From a checkpoint of a small mixture-of-experts model trained on Wikipedia.
Size: 14 layers, width 256, vocabulary 2048, 133M parameters.
Below are experts of layer 8 (counted from 0) of a mixture-of-experts language model. Rows are named router (the router's row for the expert), gate (a neuron's input weights, with its number), up (a neuron's input weights, with its number) and show model dimensions 64-127. Each number is 128 + 32 x the weight over its row's rms, rounded and kept within 0 to 255. Numbers have three digits each.
After each expert's rows: "gets" lists some tokens that make up at least twice as much of what it gets as of all text; "comes after" lists some tokens at least twice as common just before its tokens as in all text. This comes from a sample of Wikipedia text that the model never trained on. Tokens count by the router's weight.

# expert 106
router:094069154172135064151097174092119072121135108151148115205119132200164169126191132137151127118163152181115189136117157099101062201119141140103102136061173185122139127155105106125112147160099177
gate0:108115171141170149163144127143135150116058118070092083150066141182124149117112122092105157156100129151117088161143084065119104146111151085128184142100119071096071100219128106127124073084150141
up0:108164160079141146100151181166154166093113137176093154092042086155095165218132094133142121137141112101150141175099091143117155145169161120118182187168092207123140182154130147077107126177101087
gate1:094132137098157100145099115099095108089139157160134172158146130139139186110123018168146146161110131119126124167141140153085140134151162098200143052134106169064188183084076066155097145089128134
up1:090132152113060103156158119167107072107123173164137179133123144154120148199113183128095066134132182135127097133174145116163150173071178102082119110146191152085122137124122065129174127109167112
gate2:128111123099126175105104138110118162135149053119152117098093156123184130137141111162130117184172099174132144099074175144111108085161152102154160125097148109139120091108092114152134113111147157
up2:100143111121167140126180151095125143122105155103067094138107129166092176137098108158079111157160121120167152155112162095103147092166203113089161092120114135135136080148188142115082104187120096
gate3:135135085149099125136115065084123112126172123113093104150101118142120119156140136099117159127137100127109141155171148120083108119134132138251139134128153169142129163116099105134095125156117133
up3:131117102058149065157095134100079125164162113138185080101125134068101146146168123100127172112168150135152186105177115163186134136186170129231134107093142153116145173125168108116142147118107149
gate4:089125122085105193089119184156119116096115110131138111201134113155084191206167113124140097157162104083161136137145162170089110125118154117133175116107103146084087126153084111113163155099090127
up4:162140152141175175109089086147113136160192109151195144081108113131103116102062153144115124179139169146163124118110137055071077189080115139121131172078182121167140131200131100093134131145173184
gate5:103110115104172132181115081107155121135117093159141147148144130110141209162141129171093089149135112164131098178118097154131158126093136048078144140102130155080106118110129176127115170158123070
up5:172146098070129085149119149197162105102160150117146120101080092141091070154111093120165182149081145182104117116138108088131157142175144146149144146131091115181076141157113118102161091098102170
gate6:123099110154147132176124075117136148090142142104106148158179150132109144201171083147173117178118160126115091128135124125149135082125142113118120128151123159133083133130116114133143129085160103
up6:108128160123156087221129125102136157090150121101138177130133119167105132178160070132171152126111186160121081180091164142143152120126148142137138140143177111132148162130142105194163198115146061
gate7:111118153151135123114131122184159152092087160125116121130120131118119093125096104080165119147149134134158118169100098133138159124110101146185049111110143172110124115092141105151111062078221185
up7:162107162159141115149148126132142115070094074092135125110046148194109095105113116094193113138161198149191151153160172108164164099063107150157083152157225170115103130129158166193068071141163100
gate8:121147153144115143084099135175127129117161129125139040132122126072140123098204108129160094185144157150109156134171128102120138109113163143164152086131202139132172112099161163136071177078160175
up8:196149175118173194099147162126127125153137108108094081142119123125126090079161118132151127136163089110131102100132151122146126109190149176090101136104104134132150121115129183125065111170198127
gate9:132172132127167172128173157132170141095143114161176106138147145062165162151139119139103107063141137117134146136134143146046100141102126154177072072154103173093082143112083121088080135117156177
up9:101165127134071086135195090122136081106113153103136154110090123150114084105144109171134151137135066134147172159118106126062108148174092187125100141133189139080112152097134090127083141159175094
gate10:111140091175141136133091145194148099111127091125123102067111141136158105155244167124121113147142131107119143092159098204185105098132155114092122090054101141097128123139149064097044158119107077
up10:100121152099125132131167125120145124128043165154172103137146120126128112163111051053091177139096178078119136175139095131097116139154076197154151130067131129148134111173108128146130114170144175
gets: "li", " ", "ti", "'", "ni", "i"
comes after: " |", "par", "hi", " Ju", "ar", " po"

# expert 2
router:122128110119088106119093133101122112137145092193113137072148091133138120164125180160166124109057170092123113094088076108099120179087164113151129159155081138155106165082174146149113145132139157
gate1:180152098110072129028125123105135159177150120131099125109133193173168156155171112109162179130074189075118133103112123147115097104197222141121121075145101103122145131028085119085115137136091128
up1:135099153117202194177189140110222154093093152108170120146129086110097144124160138143163133109119145154101170108134147100149087129108075127095088136126164132086096117121104144210056162124144132
gate2:124097137155105099151184134155066120127134129118129135108098145100147114154104167156118184154125134122120099126114177115221114164140107095145111120161115121148057173109110125138152104155112099
up2:093114152108148143125138102030139117147106168095131127071161163144125173187124075136117171161147087111177112148089094104156082147085110113117153123103136076144095159133096169147137137128113140
gate3:120118098099099145121192115121111154127115141164155177151127151101104122142121106090192138130133081206079094078087132153105085154107083092154126088145143143088114184101123105165154102119167080
up3:131071131143179125166157125141109099136186131115146120113159192112139136119080125114106078150101138154163131054102160133146094171127063139145158118174125090099104176116121138117115097197094160
gate4:137118059086116141152110089116130094150079118082183143092120143100132101167145158094168121179053095097162134159105119123156119144150148131121100138130096094182130117142107094074086127137084091
up4:149128163161127158091153159159113155186107124133193107101121137172129116079112054138011077157087144140144052094102139085126114040160105157150123090183125148116138176103099081103144109093196170
gate5:114156141120126202114156144100166140203122097140097117093146130107142108132150074150188111102123120146115141143124096171081078107121160066134142092151126119150121147190185108144147155098149126
up5:188100156113100102165055119134157104157131148152158105130123152094110181082125127110086144180108129112065130104118107064116058113178031156074064157087196120085087124092145110107123144112115149
gate6:109131127149061120103079094169151143113145165131111097189122104121137169176131118149142099142155204123128132105167170139075162131046129131058116102100114105121101096088166113122116105134150139
up6:107180166052120080170130127084131162125159114133159151088127175143103122079163182162141152122119098071157135150134113151185184108154083154099145160165145141142173127144088124172125128103096091
gate7:125127153130117111112214152097145092120098068125117105105077167116107154131118131151090172141144160079072076137132161115103168085083154144134141128112142129158128157070120191126164113174166140
up7:095130151169124152118120128121108172136107125101151120193133100100131083149102111119158110134174178136078122127152128092051168052034097138110160206093104110146095155116081117184153144128140134
gate8:074079078160126190122128101123136123101150104107045157164103091095134101115118149124162119131126151106140110138137146134129048137107115115171156120083104073180150176119120089122128110131125128
up8:151127117076141078099126119116095110114192137128173159067138083123171062099161107155085064116125159159135086121183124124094218124160128136104135114145176114125208153131173117110142187132180140
gate9:134133175123074184080131124117088135194094156110175129107171090121131101156115098152124114130106168151111178086115170096138117140145153105159164073088179128172149109132093061104140081132154149
up9:175074158117202093097100117126168134059088145171117124094076160080202100164080133145100123105151162141132160175104159132179127161077138085103131139105103168166106110042184149099136161114166121
gate10:077111134072112125150107156078146177157088080114094137097107118064154151174158145152117131165124160140152150090089098137091139099084125169112178111200170157100131111125204156170161113088090078
up10:095166086165116192108128090123123122144139130086103111098137163152128127133125171113160130137143149097195121083129148173089125138137156155131133044138169125108121140107139092086114089120126164
gate11:126111184103142117108116117191091140136146155185145164142104102026088132160146129152147062150162094102162130114164163086105099181166129127214152128103124151112147144096112090158123130122154162
up11:115144076124059134196134141112140130164141103099106169093202093160079157151102139090107169137106159142131138168183170080081112136176158165138094085231163110106100136148142089121066066056118120
gets: " con", "un", " un", " pa", "con", " Con"
comes after: " of", " and", " the", " p", "m", " in"

# expert 19
router:112149163096145103126091140083114080133132067139099163131085094144095114085164180146115113149125111113122171151062066137125132154089148157127138129172122090072113117107157149175111118180131109
gate1:147085138140158123041122164128085093161088053062078119100121097124127062110117064123129137116070161119109132091168083150098121184120142105126151148145129146095104113103117093111115115149142121
up1:154149154103154093193096100137116218046188175148122189175106117174108133141124094111088117104176094050109156112140106148149175110104107214155159114153111104113109108139129173132082136109119135
gate2:146152086167136109078110134090128098134153096143102145178116118142114134162110093058148128142138158094092139106178113171124128125135203062141126055158114193092131132083170162112160153156151089
up2:169156112181171148087112130077157121138124143082083155184114074138088131138143134154062115143088123166069157137140110131114133120119118134128105095091122119100175107082191176123185096171141084
gate3:120140087186090121162102115098139095108125061117038126151148155115118129109106121125077122085143118120059175111161085143132121123117117210145133105084103158122114075100124152106181120088172121
up3:154111118079149128211109123097154081085074190126109121165153185138172094163166150129107114136126131084109147123135105111134081088121097111104131129117178145134110125070143163163166154150074094
gate4:146091084129104148121131106132102102071134079171143147142223129146129079101187150068150092168123131125109141111151175173139129140074147092156139121107174112099158150086142127080128188105081089
up4:151073143119093069091087163122149124096105144135097128077105064095118113110132130115150092109113158134159110131164124107149117137142163095103182179130139177103148145104108161168094052161145103
gate5:179175163131177153127122110170160138104068113101115091197102137124147156124132165108162118174142085155109134152099100110140140118091112136140124124130102148122098173127094070156136136130090068
up5:121058120085099194091163151138071160182118053157125153160129096208150131130141078157139157152165127114085098124091117163085167124127198089135150164099107139144127145106151103134066098137134144
gate6:043061123204143146128107108144146131138106060099092096140120160139108106130146153153185134152190144134097084150099113151096121181137151107135166105158139150103156160120116096087096156144145122
up6:126057076137070116150168091136063088099145102135135115154142154161119074150161115096156122155091087142112101127141100140100126155122091157077103144147105122137102172149054028137125200110126182
gate7:119143137079217074084166170125083120167129091094166086137119099132126147146107085165158214089059092096129147141159115139141114125109146120166152163132169092090126106169170131129125096113144125
up7:118143116125109143079026200145129108132120104087110058216163184109151182189156185139144174087115057129119121177124139085188082107123131148137185123127158116079133134118056159128114196120097125
gate8:182150190129126077119077108129091089180167127142083113117188125102104167138098127125138125132209153194105137122157133114052200135114096109122129135107160125092119108100051144138143137138119116
up8:086113035124168160144142089150157075109131131157138130141098091124114096123133139139167127098101122119123120074175121125157075195166102165121147112134093161153172152117169097113144156080130138
gate9:104108097112139160093105127146140040132139131098111145143105114090098115135096133097110136102145144094140120114135103138154122059116104072066109095141128174129134130142105128101142129105123128
up9:137181131126091147112105143150037129172089119188083116107137160131154136118140163109197127227139130148107086110175128152072075113116155158107178156079104139180078158083105111147142102105074137
gate10:073117082084127163150151095116102127130197153077110149128127070136095100096124113158126112070123090134041123095159092163106137118138090117168132128142109071154114138082125090157113090106217161
up10:100193123121185114143107115115141171121120122117118183132074148165047084163086096126152085090093131142145144130096089100117179143094158132137102102122103108146135161079160149119104171132178090
gate11:110150135102173154124107161114166199088097130142156177103124172143095084117130157102143166131161101193179116177159104141104168139097142110152199091108112196160126116183086160153143163154141127
up11:091106100129095129128128058102102070165134114158088132152124134103095082105084102182084104116136125084170128119130147126186124051156209165132073188125131091114110123155147160124109094097121133
gets: " E", " Mi", " mi", " con", " Con", " Ju"
comes after: " |", "-", ";", "|", " the", ":"

# expert 49
router:123121128167093153169128150139097208123167070083162127126164128121111105096159156155095114185169080105145127130194159134155155195164135119114142107129128176151119165122173109127120108122120133
gate1:208083141129102126121068108163089096066124097124122151140136164151175167116159129115129144124132129165181136214139174107131106102063083135073142161104102220103174114096073157133074097159154085
up1:187121138048148137146142151153138097102175097138170057091109158097159173096127113167140089145077119199144154196140168139104121117088081113133133139185119146166173152132131133126154128115197089
gate2:112112108143081181142163170131085079145152124107094191158090168156045142064108196114124166163139128147139067132157187172156116153140088134101071169118085151137149139084176115169118106119139156
up2:115127090111155203083109158195111114095221105119127132123125114168073084043109141172109134148105150122109116127134154138095161125133018204185137121140158112138153136139138154183179081104099094
gate3:155113173177094171133102129184100152151099152124131081137158118109108082084138112114107093126098094099071145121143112129112155096116107072080133122125153155186179182112145093163115120107136089
up3:155153184073129145074086106151162131153125140192142127119065132144137112161117119095129133161139144078117187165110149148067186119111151118146111169108111086217151145124148133122094091110125058
gate4:147141156105115117094141090152154094094130092174053082182167100140073138172118096140074184084108120115159129148097126142118097118117164155174102120083150128106088142169114177073110075146061086
up4:177118136065113139102146125069137124159118173099187127140177116188080115122118165170128162194102096173153092113113125121158171069114080151178164142082167126083139118082158149147107162116194082
gate5:168119137134097134067101198091144112082128097152124100103098093110066142166110147133146094116120157151094165074137175152082150114141167105128118122090099129162102106140129135056167167152164043
up5:128136141163188102151105168072114127079122115143122136178126122056157125135129147115135073146113142153128140118184046153128071136160111157123183222146124171117090078102156083123123133107129121
gate6:124132124111133128212115128182102135141139128129122096131073176165105132141040126102068152121108181144169161098115104102110121097146072122127216126080150159125089176152115137161199115185135116
up6:127157179119093127166158118106113127097103126095117098107082162166101140080104098090075154105147119073167103100120084148114098110183137125119166150099097105126120188178063180092135162140152127
gate7:115107112120094114114178158144138136124164101145113109099048115139124176222150133157105099153111093209133087134126130101159226144148138144107183143141170150074076089158161135132169137158148087
up7:132085116067076147081155170096105082160178107142168194053080131092139175116129121151105049143171095092226163093139152129119184124146126078154128139137120123143151130085133190094120092116156054
gate8:101056110094105136114147134138122166104129077085108097086133162096116172133157177158156093125098070131106123129115149090150114117129106115115149133071123156095164121114140073193153142183150057
up8:149185162168107140147087171126173111137121147134160104113124103112134136142156029108128131094142143152102163099169085140061145129106115145135118154131171107161147120122132130120135109066107110
gate9:126142083121181167157173131150112155158166173126149108138134136178124127136110181125169081134093151133163084021134081090097172119133087175147119161042151140094147167141135119163137148164156131
up9:177123119182080170111152160079131154107094100129145103179145117133140104128082176105105099181163123156148158076149111119107117124131179126121099153109095110154150145149126131110161146159078087
gate10:097132198127164092110162117150130132148071123116114151105113097125192118173099098115157160161175104175182128107064117167135075139107114099117125051104132137139169130102126107141114120200107091
up10:172153180113141115159160170140121125114102119161131226058081140117175080178076150104096145218161128146177114139115103147145137130173115133080165118113134132160129131075120110179154114172138049
gate11:106165156140148054082096124097190141141126163083090118103091141144095149112143111123182132089188113107099180086182119165174178091129187142111186139099172139165117081164178176106150143136075084
up11:194133138160119137182097121138132136100124119154149182104175125132150084185086208126146132151094187130155086118094087117089104116152139114147107208158103134126208140122121118103155132143140170
gets: " for", " at", " For", " during", " allow", " set"
comes after: "s", " to", "ed", " was", " and", "ly"

# expert 18
router:103101138167088090167171133113148084151132119126136075158144150131117134098196137172118099145120128095190117093162108122107145140159168155123128138159196096143118151165144054163111126161152147
gate1:146150157133104152087111088104096097116114097125169104120136152110110152129162089069111168133156151139163142106120144072104162136120149148145216142131097128148118104134150121068120107101183125
up1:179153122096157153075105122083176113120083112059143135100176111170097147157141107151102159160166113192130109106160076128109103142186104082055105123078089092137062124095086114144089106115128136
gate2:150132161151128118152157184071191126088149112078053144141139146064112073115119103083128169172111117110195150162101094107105159160170155116208107093148110122110127104112100096107138141135131195
up2:136093208200115097111167164108097059136159121149147153146065082162135092114101150111145125117128142077132081138183107150147141151123106104195144193137134116166155154081106131077103134071112092
gate3:116150139139146093129097135129188113106108129159176029164118132034139073127068135130120107091159127189229102151129125023123162121168152104190157151139189102092104127139069118160132137144167129
up3:168117168128136126115141121176118146139131128153125177147116156142187204095129170107102109127189096138152130081131145151133155143159134106182126153153169114116110124088133103147164140111200112
gate4:142126170102162121148142060050111092058095174102161109124148169106141138127083153068167148146125070173135042071123161129126072130092133143055090102112136094131106159125159056168167169090135087
up4:172107127151086149149133144087155155119115122134133104045102148136148131111088153130108103120112116154200169207113171201121152142145116171124144156126111151085138112125100134122166130140135154
gate5:114026148171060124101101085157146145156116145173106102160118158096099124112150124144142141096110097133162075154095122141154139077109148191135125160141095097108117092077107129134198124152104104
up5:138184107093144113176172155044107164153125140117082146094095094111150064108073163068102097201078135105144195108121143166123146174146136124105156087106103167122104120065174160126096098125118098
gate6:109140148158105157112149120135096080179135106196132104106143197157079119195139120111193146100146146089072146162087154121133064075102082079122080156118107079148094153097128097121084133138102131
up6:140126110104086130068115119159084029171087116112105116126084150169066109099179104076151149113133097083071146145092112171129101071143123121096106139110131088121104119121112067123155136109103083
gate7:147126106123128151176125216105141123149154154093081160109102124085097131170198169144216150098133060123136143067097110090119132081150125142162191120105144164133107093114132130134123128133089165
up7:168104158130165096105142114152199118068145143153162117205148105117101128083088129149157100174132152135123129149149143089176154187094114093114103185126117099114125153095211177122171105134151129
gate8:173158144182124153083079197125175197176088116091124155101107126154143091114159154182137164093165178145085114113125113158114204116152115086142082179100199158192121130170117127186152168086158131
up8:175171096082091126147124120173099169126116145148130182173088129184173167176102126197102147116103139110113131153110081101118066171104121137092117142106093165175128163169139147154064126108130086
gate9:070067160188155115115097141101148226168112153097112125145094139104090147162106097129172122162116125127140077193119176058112095087170172132184178171151118172188160166122108156087105148171159108
up9:154103087124141141108125101123161183122155139112178146141128149136125113098179218119140089169151087100183147154123193130074102141161075113120157091102137127177139164116107101077109158156146168
gate10:151135178134160140136156183092182077109091070143107160165128133146132162087121113176099134194173152128131121145087163099121167140151146129133143172100129129140084133150118085108116120154141128
up10:088043104110134156133158127156083149157142124115169129123161185174139098132098160071147084109131130117157159156151114118169095123164187143176115093166132128118171135094164164110140160094185124
gate11:152167172170155101114165184114159135103072045113101079131123200159082118087155119110103195191105077122091107139117140097147166163108115152112103097119096095088105147162089108156095125147143137
up11:115142096148151106117092117143147031103073109126110158129148093099154126110091077182108137154168130129142127105133111220117058169098167151132104155091060119171148209133128115207138158145175114
gets: "al", "at", "ig", "it", "ual", "um"
comes after: "n", " ", "min", "ter", "ci", "fe"

# expert 51
router:123196124147136094121094122064124122130121113148046178095126088138153121129112126201088135192143130162146074134124065179175120137109091119128151147125102152123142104155200194132134166160144126
gate1:132151188108060139104146138100119183184157165189099150154184062114156135150095174148127120120095131126160097080144128098154118122106072115174070114139158139150113114175071147158113085103136126
up1:129172146116143122189099136133155115125139149119178119139121074105104111126136064153125156082172123088138136161154106139149126165140149118169082124133087133176179085132082143131107063149179145
gate2:174114109154098115168113221115170124145084154116111142133120142086137138138153123145129160093069197143148142154061145117122154165111108061048086174107165104115122065097137148127136108115124028
up2:113090107126157085149139124108119078124179087117102137135135142147129054104151116134104164140136129137165138140123136116113141144132155195134082122109152113059128142102131073124168131061085169
gate3:100097173183190151127163100185140100164109069082069144128083134128158155154131193093178124176094093115116104060126115141107107100104139115174156080203087100129116087098123152137087167156111125
up3:055116129132148137159129116161101112076136075153097128061092174160201170080123127137221087113125133126128090190151126126097125134151162117158116102175094128153183092128153143128140110058184147
gate4:074097161148134157103112164073149167104132118093081168161075107138169138113138157162148119175153108170138098110097165078139107098151095065120091116128120129094118095164091161129119156167132104
up4:149149153047183096070103174158188105128108161204123164090075162094117108193083096081143183135108110078134152119152138187095151119120198086053140135195100089152148141112125084078152149105129133
gate5:131124139157144135083067161105135162089214087140064063100131036108100138118163085138154182111179163174135158149152125102109140096116181094155103120146162137134181120126109181142151140095123107
up5:136140104087102146170090203135133135120176107110146093150066073117107160147163162076140125083141125120085160134127169155112136123124110137090113077079141144183116103130122177136120073146132123
gate6:086167079106141167177157131179158117179157190105098120133106175106168129167097083113096118147110126175095162131092131153122118116101045125158108091185124142118128119144136101120115153084140147
up6:097147104168116116156091132124141091135132128123140147121127180082137152112130076178066152148131174133096126142106177096189134150108103064101116104166119130195140192098072101158117083130128131
gate7:127131185150082085153096049096116150120137098108134189084150094059078171178090104093146090134093080162103108156100169115155060126093126085173145131137119169111081110122107183097131159114158117
up7:112138109120118092134075173180153100112102149105115128140133122119064139043098209092137102137102120131081160087120151112160145167170126192104137140165132086197171166160162123142076145102128115
gate8:094153105155178138115111101129125110106106172163083152134102144142152166067169116120153079149078138104166159113152134174130120085143081155085138128172129169171135096118161101137090187162168140
up8:150121126146097091220147142095124138108046159128133114075141127161053188079149124135151159157071165105128132118179122131120117133128158169138091162075135127132090122161089097128093116082135084
gate9:128164109176162127110050151187124172127150137086050189089145164158091144120124151161125118184124140120139103134143110159204138149125135135083101115153117174149135126209134092168126130181132130
up9:096135125101140174095139130117083140102093159109091156147101114152095116152154170080090102172078103152073061134147135137087145120119134107090100157129115115145133079115103130083162121172079087
gate10:216170113125079165087098154133120103150136120040113112114115094082157137147104018178131200143174131128123190128120185122145127145088105113143153121080093169133084102112093164158097099154138173
up10:136173105127028116097099168128134093136121095102087137110131155103099108174099053151131135118160121128114167112094166127119119167060154154099163150108092196090094109120132097137143144159140112
gate11:147124153130094119094120069160146159099184081130109144113119135114098175162178142130118170071111138096123116101091129114132136130161129155157095077143144095092136117120135104139115135099151159
up11:097153129139122110156121087144110115157140122133075196137167170164133135134113068079164089130146080145044188103121153142167137147161191069188090106099097119111151140139143139145131111115113117
gets: " Ca", " ca", " Ma", " Ar", " ma", " Su"
comes after: " the", "-", ":", " of", ",", " and"

# expert 39
router:135101141197108160166101149100139114164140173145085121132126055110130159091129100152120117082168139141139091124186132116120133161150114086094082086133179106112141129182142068099123142112134132
gate0:148111140143194112148115119094133138042098118141078149150177179137084150173100076120114113139116127150132093108179204129150101203118075152077097127111148193139080085176182107119107157125141119
up0:112096120123179088096141126111113126154095109109149148070150144081153140177140154080140098094135129105110180104118115177107128131135140154105076137102140193146155147105087115153142131096150133
gate1:174123138174133134110165094138082120206098114089101129153098161127170168128176143188127133078163128091108117127119127052115113140107149101090153137121172080134109122166112053147086097043143137
up1:126137145123154126191168114136110141210105123150105097108084177165134132127148153090104094084166142109080076164103107111092147135164144086174141101159140098158130137155122136131108101072144088
gate2:144125162150134112091131167144154102092080188128095099109101134121109104128179100173159168178117101149095093125157125133121098092124137125106193119109163131072100098175087171149112114099130105
up2:101099089122108185146170141085092082116158066111135173070098125112143115078155089137086136101150126095179133130124141130122187133119144074116099139125120100212094162135168103141143150128111155
gate3:179189124129116122072105155079158117191103071112102142089200100112063147134124114088183169128122122097166144131161098096142120092111077102124092102105098081127127114165169112110134091140072069
up3:138132142082139111118168130134153180153114131093133123108165096133115127127129159085121160118146156143159133126141079172108154164107107139127069123127096105098114137119159115089166074167168122
gate4:143133129144178158085167140134139194155141160172201091141091113124125161167163102083110125174166110145139043076134124119170099161141118174141110140098133163177127153129145139158145165169130120
up4:103114157141155179082155193171178094159117157217184137103078082097134118096109062149164089185115113173125088182072083196158108111097092166132100132084120139132117090099144091118145107158137158
gate5:163140068146143108068091084138105108098153130132102122151120096055057142188152126178170168164096126136094089148152126176144125155119108156089108101094113066080104126077117097104094128098164098
up5:143047168143115148179142118189129105135129091084157166104134136131182122114154080146077126165099082208129169111132099164140114121134149091090130093159172099199108087120134138170124134131161092
gate6:153157130132177090060151106127114141159178161094151060112137138144155173106099102156161110146150094095113108056133110069182159107210134150156151100155184157159155173122142076099148155112089115
up6:156141129170125117073113107127160065112137167124111067148113116113137101160113119142177165136138067145084141043108066132116110166115151132133077105173110131137138156125111148141130167081174058
gate7:152081201154114107114134180102162182097123126181077091124155091096129149153065099082119165161133106169115097106065138085125119100119099111220051129136081144137092133103139150109127176117123148
up7:093123083140125136053075142194108125099135159138160155135158115145065052140102152095109174091084102131083143116119103144139134126109144066070129151230119074119137102153096113130145094142161119
gate8:130185127112162173090100084148170119089096108186164149132134094126111100198129127139185181092146110104134133084127170159152104112125062064158177145150123071172126147163129152127094132136154095
up8:122079113179103103141117113174077076127165101133095123140103162067149107104200123143112072135177109118174152116119107119118095152125175139069086131150140179091156200154138117167145115110159166
gate9:146102116132146087139124148104126167117147163110109102062070109138171144134105045085098158135147057063130130180140162092122132099122138097123087090139140084128112144211172112146160174088105136
up9:173129155081152153167110093103104113110238110154162171140129158186129180116176125098182110133109135110086131120141133148115132097150193098150122074152117182150152150126149108099221208092126102
gate10:203063127090154163132115102064114035138138132157137066117129084117134162155147134094126128122128132140143134150050163166169104111114120086117132118125161117082064147135096081112108165134134112
up10:176135143117151134129184103100145160167129086151145120137079137086145142097134158208139167104144128175097097126129106060123136173153102141157125093137178132138127161145071112156104110066141135
gets: "al", "il", "y", "l", "ci", "ual"
comes after: " f", " F", " so", " qu", "ci", " fa"

# expert 90
router:109113125121163067094103113109153134134117140145157147104133197168176120137180147094120050161124180070105143109090173196105186159138145060121165134088103095105134076131116135115124167161128121
gate0:165133173074132083094111123113103145145090062129123087147101147069087183163165112160106156171111174122149114110136118205136145071109186130141142139164156068174106149124118134106093119132178111
up0:162111163165113107130146086103115168180131137160142193171121135094175139065139033145151053101146127160114107123111121125113104158139176115209189170135135135117096143137094154091104114151180097
gate1:167119204106191101159029114130183122096120129124130180078102089090166090132188100175210157062150091113139120163138088121103077088111118119154106162105100159135138097138140090163153145113132063
up1:130137162134162077094094123118212108164123142155156120127091100120167173182110127172130189096132124108104133226125136114144095144116113128127095109119109109164140092167056111132136140119120115
gate2:107068093158074137085177080144128152193141145064153121144144098090211149180120112118132099135177104066139127191074178116107102109186118082171136081128154127085079139143140081166129124115122113
up2:074093173168144114105100141159151103172128142110083084072155084118112100208090120091203081078134095157162118133148145096167133103101107103087108110116202113159111096130128118171085100141089099
gate3:106084160122131086080108099101128139147099145149169104111127145127115114152087094182172114114114092195173097152142120135130116164171157082144145092137088126159089095172189086078067155115146156
up3:115130147184109076148090133062077155138106128083134129075135129130149124107096140110151084120098089146167094153143110071138183120143150156137109141147145095099196158115107167175110189137147101
gate4:131128138106105130071121100143139129122134109051114101093104174086142150111157155165118112081088086146093156148082151144154099118120105088111142166132111168095083163087081160120139157133119138
up4:147119133126109105158122137076166169193082117112121100124142059177081116163151120133114148107096157113140156128146123110163187137136161108127148145111159118096103093046194135117098081134124122
gate5:137095186182191125135114147129129133159050118117143100136110176137083160122157118191181165118179126153138117128162089124108088122110127158094125130099141138113140142155107165057070193152160175
up5:086117112104134183090150118179111122159122129142076161158146141169150163114131130126117130184114076112099185102157135147104093148085080140078084113143090087140163123110112216089126166140145177
gate6:176123052112182131108144053172193073116111091169146132126161158097133183126151125153124065169161079147229094164124116135159116114184139066222187132049134081150148094129174090125142113114134189
up6:167157163160085087134155148093144101144163073156153119122143096085095172114240138152144112101159094148120117196105180126178156088147186112150126127114110075157153075076116134126106119133154195
gate7:122149172115082083116161115094093074148136158097151157133141153075129126113113205211135144165098145096136163144062180108172120139114163095133111106115107172086156079171105205155152140119078112
up7:127163108176111103155082125131149080124138077116105130115175121177108086177110139151100141160155099145095128158142092141143143105128112096113115147152118147160158127172075146133180133139057123
gate8:142189142149062136137079103139105140105100137126167144070161134116133179111099114121168136149135081122141159076144138153157172143043101165184136094149127115118110138075119097146151129086154147
up8:089066143159118136137101154137095152112104194164111121112123145131074127139136164169146150162082145121077176112101115159213080111115175156186118153082147147196141124083110131140172137177144104
gate9:143146140115121095142124126121152131159167132137105152129103108145129160179137090030139115127147121106186066086120162143092120114090112142199127118112131116144079168117165145121117208137158127
up9:121142098116122103126143096156110092140082139164116138081120136094166161145130153111109154173119063109173105130130164134119135093120095069129107093165109069172157197106160092145106138198157097
gate10:160144144148135099131054083132132121115118147030096116115128165128140145133166080128134017159107128139166135154073152193110150111156090065118158127105132144085131125130046139067102109123140079
up10:124166140065176147120133152135141091137113119139049090078088124097124181158158124168173122132092164147194129111144174118080103089097127098115103149125140091147141170095143166114105071135100154
gets: " ", "o", "ide", "tro", "la", "i"
comes after: "s", "al", "S", "es", "os", "is"